config.toml
d_model = 256
experts_per_token = 2
d_shared_expert = 0
lr = 0.00127
beta2 = 0.98
batch_tokens = 65536
seq_len = 2048
train_tokens = 383800000
steps = 5857
dataset = "wikipedia_en"
Below are experts of layer 5 (counted from 0) of a mixture-of-experts language model. Rows are named router (the router's row for the expert), gate (a neuron's input weights, with its number), up (a neuron's input weights, with its number), down (a neuron's output weights, with its number) and show model dimensions 64-127. Each number is 200 + 40 x the weight over its row's rms, rounded and kept within 0 to 999.
Before each expert's rows: "comes before" lists some tokens at least twice as common just after its tokens as in all text. This comes from a sample of Wikipedia text that the model never trained on. Tokens count by the router's weight.

# expert 14
comes before: "1", "2", "3", "4", "6", "5"
router,190,168,265,243,220,274,205,204,176,231,216,195,288,224,212,291,182,228,217,232,252,234,174,222,273,237,190,122,207,177,182,228,229,133,206,193,135,204,212,183,137,191,206,256,285,215,264,236,304,158,173,207,142,241,157,189,151,168,231,179,171,258,121,172
gate2,190,255,190,243,264,172,254,146,224,223,205,187,198,236,223,171,266,225,142,104,216,223,242,231,237,252,260,262,217,212,151,186,221,222,254,237,186,212,153,215,274,167,171,190,207,216,165,195,217,214,210,219,175,177,220,192,165,177,175,158,115,207,193,170
up2,202,187,188,193,275,185,207,138,265,189,204,215,187,199,255,229,228,289,159,105,202,194,293,240,253,221,219,223,254,194,137,263,235,224,245,238,209,202,213,240,243,148,225,208,190,195,236,185,217,236,283,193,153,167,165,258,151,197,265,162,157,163,134,185
down2,201,206,239,194,194,215,203,201,248,177,152,253,141,168,187,299,183,219,167,256,257,179,257,240,246,212,182,217,179,157,191,202,250,192,233,222,182,242,227,199,173,216,208,221,185,241,180,263,203,204,194,185,193,177,231,277,205,165,213,162,127,207,208,146
gate3,221,153,232,159,170,223,192,173,170,193,282,158,174,190,192,184,165,120,223,237,166,228,216,187,229,190,211,232,224,223,225,152,208,239,269,169,149,207,314,99,202,262,159,156,156,215,184,162,188,182,175,204,255,280,203,198,222,226,161,209,138,190,236,186
up3,180,160,224,228,192,244,272,149,186,158,184,229,182,199,137,264,201,215,155,203,214,205,178,152,171,203,200,148,156,238,162,264,193,202,230,184,157,240,136,188,210,249,260,121,209,171,216,252,155,195,236,238,252,220,285,242,194,184,184,186,164,138,228,215
down3,204,224,209,211,227,183,211,146,231,192,177,208,250,180,177,294,225,186,90,247,123,230,188,200,205,137,160,261,224,261,203,202,208,195,240,136,193,193,218,203,183,256,158,127,181,226,225,184,194,234,172,189,296,156,189,203,119,230,162,201,215,138,199,207
gate4,176,162,189,189,227,231,271,198,200,164,195,184,198,199,178,231,221,198,212,112,177,238,191,253,247,224,245,233,216,229,231,228,191,178,141,171,171,160,289,264,182,204,296,143,195,227,225,221,202,328,212,176,235,233,179,205,193,230,140,179,273,189,237,196
up4,231,244,288,122,215,272,222,168,188,104,238,200,257,161,238,206,157,138,189,204,238,226,216,256,242,254,175,171,294,194,257,239,242,206,151,115,250,179,257,256,139,202,316,164,213,231,175,219,213,249,239,236,227,197,213,285,229,181,186,207,162,196,133,237
down4,213,241,226,170,164,209,223,223,236,217,181,187,202,219,135,217,186,183,240,247,161,251,153,113,134,198,232,207,216,118,190,235,215,196,236,179,174,189,229,197,230,178,157,246,230,307,189,305,172,153,176,235,261,156,227,168,255,147,212,222,177,186,198,242
gate5,293,206,231,213,182,207,237,254,231,143,283,203,190,203,236,223,204,104,212,275,145,143,185,165,209,194,179,178,225,242,213,176,190,257,197,228,213,241,201,265,149,219,245,179,203,189,126,303,209,88,166,189,221,233,227,238,181,200,164,191,164,215,307,247
up5,173,220,196,211,211,178,206,185,142,217,81,201,187,202,214,178,167,157,226,136,285,189,204,139,173,243,202,244,133,121,237,211,173,226,270,199,164,181,91,182,216,146,197,160,282,270,200,193,212,230,153,229,233,197,209,215,187,169,245,162,188,195,178,229
down5,174,161,265,213,204,207,180,167,171,132,160,137,214,183,161,196,179,185,206,201,150,175,181,228,238,158,240,263,210,229,155,214,232,192,157,154,205,219,192,201,211,250,264,232,189,190,87,220,217,117,245,254,197,236,131,318,181,295,199,200,235,149,263,189
gate6,160,156,166,177,193,176,234,209,247,138,223,216,214,139,103,265,179,200,201,213,184,221,156,183,259,172,209,222,141,196,232,259,188,232,308,192,234,234,154,192,252,290,236,260,160,252,209,235,235,177,225,272,179,202,166,294,225,188,235,170,165,226,192,239
up6,246,165,194,228,175,245,188,229,248,199,198,247,228,141,220,213,206,161,257,197,202,165,200,189,178,260,137,209,237,251,296,164,196,262,221,223,177,182,187,159,197,220,158,250,198,198,232,249,184,202,242,217,248,261,178,185,183,119,173,176,154,217,233,295
down6,207,267,166,235,113,175,221,123,178,203,245,157,137,208,245,172,240,253,146,183,166,193,207,228,234,182,180,245,303,150,126,151,200,128,213,236,246,198,166,148,152,166,189,169,255,155,133,132,216,219,216,101,185,132,269,144,217,196,139,155,216,191,179,171
gate7,239,126,222,170,226,242,163,219,140,206,247,223,165,226,197,227,175,207,270,215,191,174,183,271,199,239,176,190,176,204,158,207,246,170,227,184,173,222,219,198,313,246,208,187,143,168,107,190,217,170,209,227,189,229,186,218,170,182,195,223,189,194,182,189
up7,174,276,188,225,210,193,203,172,270,221,148,216,198,150,214,166,248,165,108,254,162,191,194,178,96,164,200,212,255,220,222,182,136,245,191,224,228,198,200,211,147,168,175,228,225,245,195,181,221,239,168,186,164,222,294,166,200,190,249,203,229,177,213,216
down7,182,273,204,192,196,219,228,198,187,279,161,192,203,270,171,172,198,201,210,202,209,198,132,141,196,256,162,247,177,251,232,236,183,213,180,203,276,210,224,293,261,214,244,199,208,204,158,237,209,227,213,166,145,120,204,188,184,185,147,181,198,211,210,207
gate8,245,212,163,188,194,212,218,186,161,226,155,158,193,218,175,235,196,162,159,199,202,254,236,232,247,111,124,201,218,244,209,150,209,219,247,201,216,262,298,231,250,216,259,215,196,220,175,206,202,160,205,219,270,216,171,208,245,175,111,186,184,218,198,217
up8,164,227,177,175,279,192,234,216,173,167,203,197,155,192,147,270,200,192,162,158,185,241,216,212,208,134,90,225,225,249,205,145,213,177,211,194,204,234,307,257,251,199,301,209,218,222,193,226,229,174,147,171,202,204,182,226,203,201,107,184,173,207,229,246
down8,233,249,172,203,173,228,171,204,249,204,231,262,147,207,197,223,174,230,143,191,123,175,179,167,179,221,238,113,246,149,145,166,269,201,210,191,246,171,190,139,162,187,124,224,229,155,254,105,265,198,212,220,204,163,138,113,146,198,253,230,178,186,212,130
gate9,210,123,190,172,178,230,173,202,160,194,237,182,166,254,253,218,191,281,196,214,238,206,186,251,221,215,244,215,215,220,183,227,227,207,199,228,199,161,177,206,231,245,233,278,139,191,167,257,223,185,194,228,219,201,179,245,197,159,183,239,194,169,225,249
up9,189,291,202,183,166,208,190,204,243,268,167,232,197,200,198,173,221,182,232,182,166,202,236,150,174,177,193,240,170,159,242,164,183,171,190,139,206,239,266,173,196,174,149,213,247,236,248,204,187,232,142,184,265,227,205,172,154,211,193,208,214,233,191,186
down9,187,235,254,140,167,228,193,190,153,207,164,188,159,238,126,171,180,198,209,233,239,235,118,190,217,214,142,239,177,296,236,177,204,211,185,175,257,213,219,220,248,174,215,258,248,197,186,177,253,230,225,253,201,212,202,223,145,200,104,157,201,194,220,223
gate10,164,261,216,162,179,216,196,213,135,211,172,232,177,262,171,254,180,170,266,192,248,260,207,131,227,275,230,177,186,187,228,192,268,180,192,159,139,178,235,182,235,200,239,204,256,247,172,257,217,254,189,204,201,233,148,235,220,175,202,145,144,198,219,215
up10,263,138,137,162,297,225,223,174,255,210,221,209,243,159,163,226,191,214,149,224,131,153,152,280,151,125,183,207,222,152,219,158,183,152,212,185,214,188,235,215,127,254,223,174,174,173,201,116,244,168,197,179,184,185,266,144,138,259,206,171,185,100,209,174
down10,170,188,209,165,152,205,292,201,166,177,160,140,205,179,193,227,158,182,241,225,208,327,198,204,233,189,183,186,129,200,194,225,244,162,289,229,159,190,226,210,268,198,205,130,212,263,185,292,181,239,177,267,216,190,160,200,260,189,120,193,240,230,255,239
gate11,203,188,188,208,173,146,190,216,195,141,253,202,208,208,225,193,153,185,236,157,270,210,206,204,197,181,156,207,212,178,220,228,170,141,235,238,155,273,183,114,207,296,266,197,269,148,262,199,175,184,199,136,256,257,181,215,186,226,207,150,211,172,185,215
up11,210,177,179,155,269,207,192,208,221,237,159,221,191,166,162,245,252,202,124,248,155,217,164,192,189,230,309,212,189,195,178,187,208,167,214,194,215,175,173,263,189,139,140,236,191,219,221,192,251,140,217,180,147,148,237,200,186,222,220,248,189,212,230,189
down11,191,230,279,167,225,175,208,172,191,220,202,140,146,199,213,239,144,225,212,229,274,135,121,143,194,277,210,227,200,230,209,189,213,218,245,206,145,173,281,224,210,241,217,183,190,194,254,208,187,230,203,196,237,270,211,208,248,122,212,205,200,174,253,215
gate12,245,241,265,150,220,240,233,186,159,189,185,253,192,191,190,216,185,201,229,174,113,240,162,180,239,255,172,189,229,209,243,211,184,199,155,158,150,222,248,207,148,180,208,149,196,228,166,148,134,196,241,294,299,230,231,231,209,219,154,195,235,217,197,268
up12,209,247,228,132,217,266,203,189,155,192,184,196,225,168,179,246,132,177,185,188,180,203,225,234,307,254,201,168,255,178,178,183,265,159,222,163,193,249,253,204,201,200,238,202,155,244,158,142,200,221,265,276,262,238,157,228,215,242,165,181,242,247,217,210
down12,255,213,188,217,145,152,191,165,192,227,184,239,185,193,233,136,207,156,245,177,312,165,156,176,209,216,186,121,217,131,145,258,190,189,97,234,253,246,264,188,247,185,210,155,256,188,219,184,192,193,210,161,130,225,251,187,232,103,272,213,206,189,232,231
gate13,181,190,131,159,250,234,327,219,204,128,112,222,200,240,135,251,145,196,138,178,162,201,176,159,178,231,217,202,232,246,204,138,265,188,204,250,212,169,232,231,181,218,226,243,257,245,195,221,180,227,116,171,244,248,154,189,189,207,158,118,240,136,255,173
up13,207,152,283,221,208,126,202,187,163,191,255,133,106,232,243,185,193,204,253,198,155,168,207,231,158,242,144,140,142,206,181,240,198,274,150,141,269,267,212,175,148,241,182,192,221,194,176,179,191,199,215,256,173,223,204,161,221,227,202,205,120,183,203,236
down13,151,258,288,207,211,173,155,171,213,142,279,221,244,139,224,224,204,203,158,244,153,186,229,134,136,202,254,270,210,318,231,85,208,177,245,196,206,210,164,189,152,179,215,148,148,225,154,212,206,162,185,115,231,194,180,178,236,211,108,190,193,173,183,223
gate14,127,166,207,216,133,197,121,226,220,227,155,251,261,189,236,206,168,232,202,191,193,231,188,210,303,260,191,157,202,207,196,262,281,182,188,206,189,158,251,266,262,240,185,275,223,160,248,148,173,229,175,199,214,213,150,205,137,226,216,154,204,193,105,170
up14,236,226,179,193,179,152,105,169,293,108,191,223,216,210,205,198,186,237,131,213,221,202,213,187,219,120,158,169,204,244,174,189,219,208,201,200,199,195,198,166,163,218,230,199,179,121,233,169,201,239,175,146,127,180,176,206,133,136,255,175,254,188,184,208
down14,161,193,171,255,232,181,183,211,107,241,164,162,165,176,268,302,179,190,145,221,227,263,148,271,189,178,199,156,188,174,153,193,146,152,176,155,163,110,120,203,178,172,196,182,152,212,238,263,167,229,212,196,132,227,228,194,218,224,219,122,174,208,238,194
gate15,234,153,232,196,174,259,207,194,233,229,153,208,252,234,127,177,247,156,243,249,168,242,211,197,200,172,202,215,186,191,126,222,152,246,252,174,152,138,266,268,301,203,194,265,266,267,158,175,206,208,182,205,186,257,205,222,211,205,166,208,211,232,205,217
up15,134,223,204,226,253,332,271,272,165,204,164,211,194,187,83,154,199,195,180,201,251,250,223,212,223,247,248,180,190,187,88,220,173,164,120,191,194,137,236,163,259,201,279,258,206,244,199,227,242,217,168,289,200,186,207,213,250,209,191,173,241,200,180,165
down15,180,240,198,198,199,215,132,192,133,184,246,217,160,237,209,145,172,159,194,150,153,209,213,150,230,140,208,208,184,157,185,254,228,228,209,213,215,199,189,245,216,218,138,210,233,204,274,197,178,220,249,189,241,150,225,181,207,240,292,173,164,163,194,237
gate16,194,272,186,188,198,157,209,193,188,190,190,228,133,206,190,226,161,206,245,145,128,153,270,188,198,169,217,257,268,178,192,178,151,195,215,196,194,208,183,184,264,209,110,203,222,176,183,281,162,242,237,227,182,189,151,209,165,150,192,185,161,205,177,165
up16,175,263,199,134,183,171,212,245,168,206,207,251,172,180,242,254,163,195,180,143,182,169,260,247,178,226,219,314,219,175,239,213,255,219,180,151,193,133,186,251,177,295,210,218,183,202,202,268,186,174,211,245,200,206,178,253,158,180,200,161,170,142,172,206
down16,161,154,165,179,154,208,273,248,214,222,218,189,207,161,248,147,217,97,158,194,297,170,172,247,267,196,244,183,203,149,189,147,196,246,215,185,225,223,249,238,231,246,231,231,259,217,193,244,105,240,233,267,204,184,226,252,175,171,248,148,218,155,188,234
gate17,272,208,158,186,218,175,154,168,191,264,221,202,239,162,224,162,200,163,161,255,157,260,148,256,172,148,286,258,169,239,236,121,146,209,266,198,177,154,260,180,209,176,234,203,146,244,185,228,151,195,155,145,199,269,135,137,158,255,187,195,113,170,164,195
up17,170,172,193,167,132,207,182,208,184,201,135,221,135,230,197,226,213,188,241,167,172,133,220,143,217,241,129,172,200,249,218,238,185,286,164,217,229,206,150,159,169,260,217,238,210,127,190,199,219,218,208,208,234,168,252,180,222,140,185,213,213,131,287,300
down17,194,273,133,224,226,242,263,244,127,298,183,239,200,183,206,166,197,174,149,219,107,297,163,229,237,240,164,151,252,205,201,232,224,180,176,165,182,115,242,206,199,191,148,175,219,248,236,148,143,236,219,305,169,252,192,180,173,227,248,224,221,184,165,185
gate18,131,211,195,234,172,210,147,196,246,173,161,183,250,235,122,204,250,206,208,175,182,208,153,183,215,173,299,172,243,176,172,266,187,209,158,219,124,230,192,201,216,215,128,180,228,141,261,192,181,263,202,231,235,217,200,148,190,180,159,265,317,172,212,216
up18,262,181,172,166,88,173,176,240,280,204,180,210,186,204,269,220,172,158,193,198,265,188,217,196,195,180,177,204,271,245,215,256,228,221,205,169,207,135,233,180,211,196,262,257,200,149,229,196,169,135,213,170,195,211,227,260,224,144,188,173,221,206,182,240
down18,148,136,215,186,229,198,171,223,121,187,211,123,202,164,138,239,189,207,191,191,208,176,191,209,240,199,220,205,182,156,248,204,222,220,173,199,162,203,251,219,199,313,233,245,221,168,233,197,99,191,262,200,186,244,216,242,212,189,200,183,188,196,195,272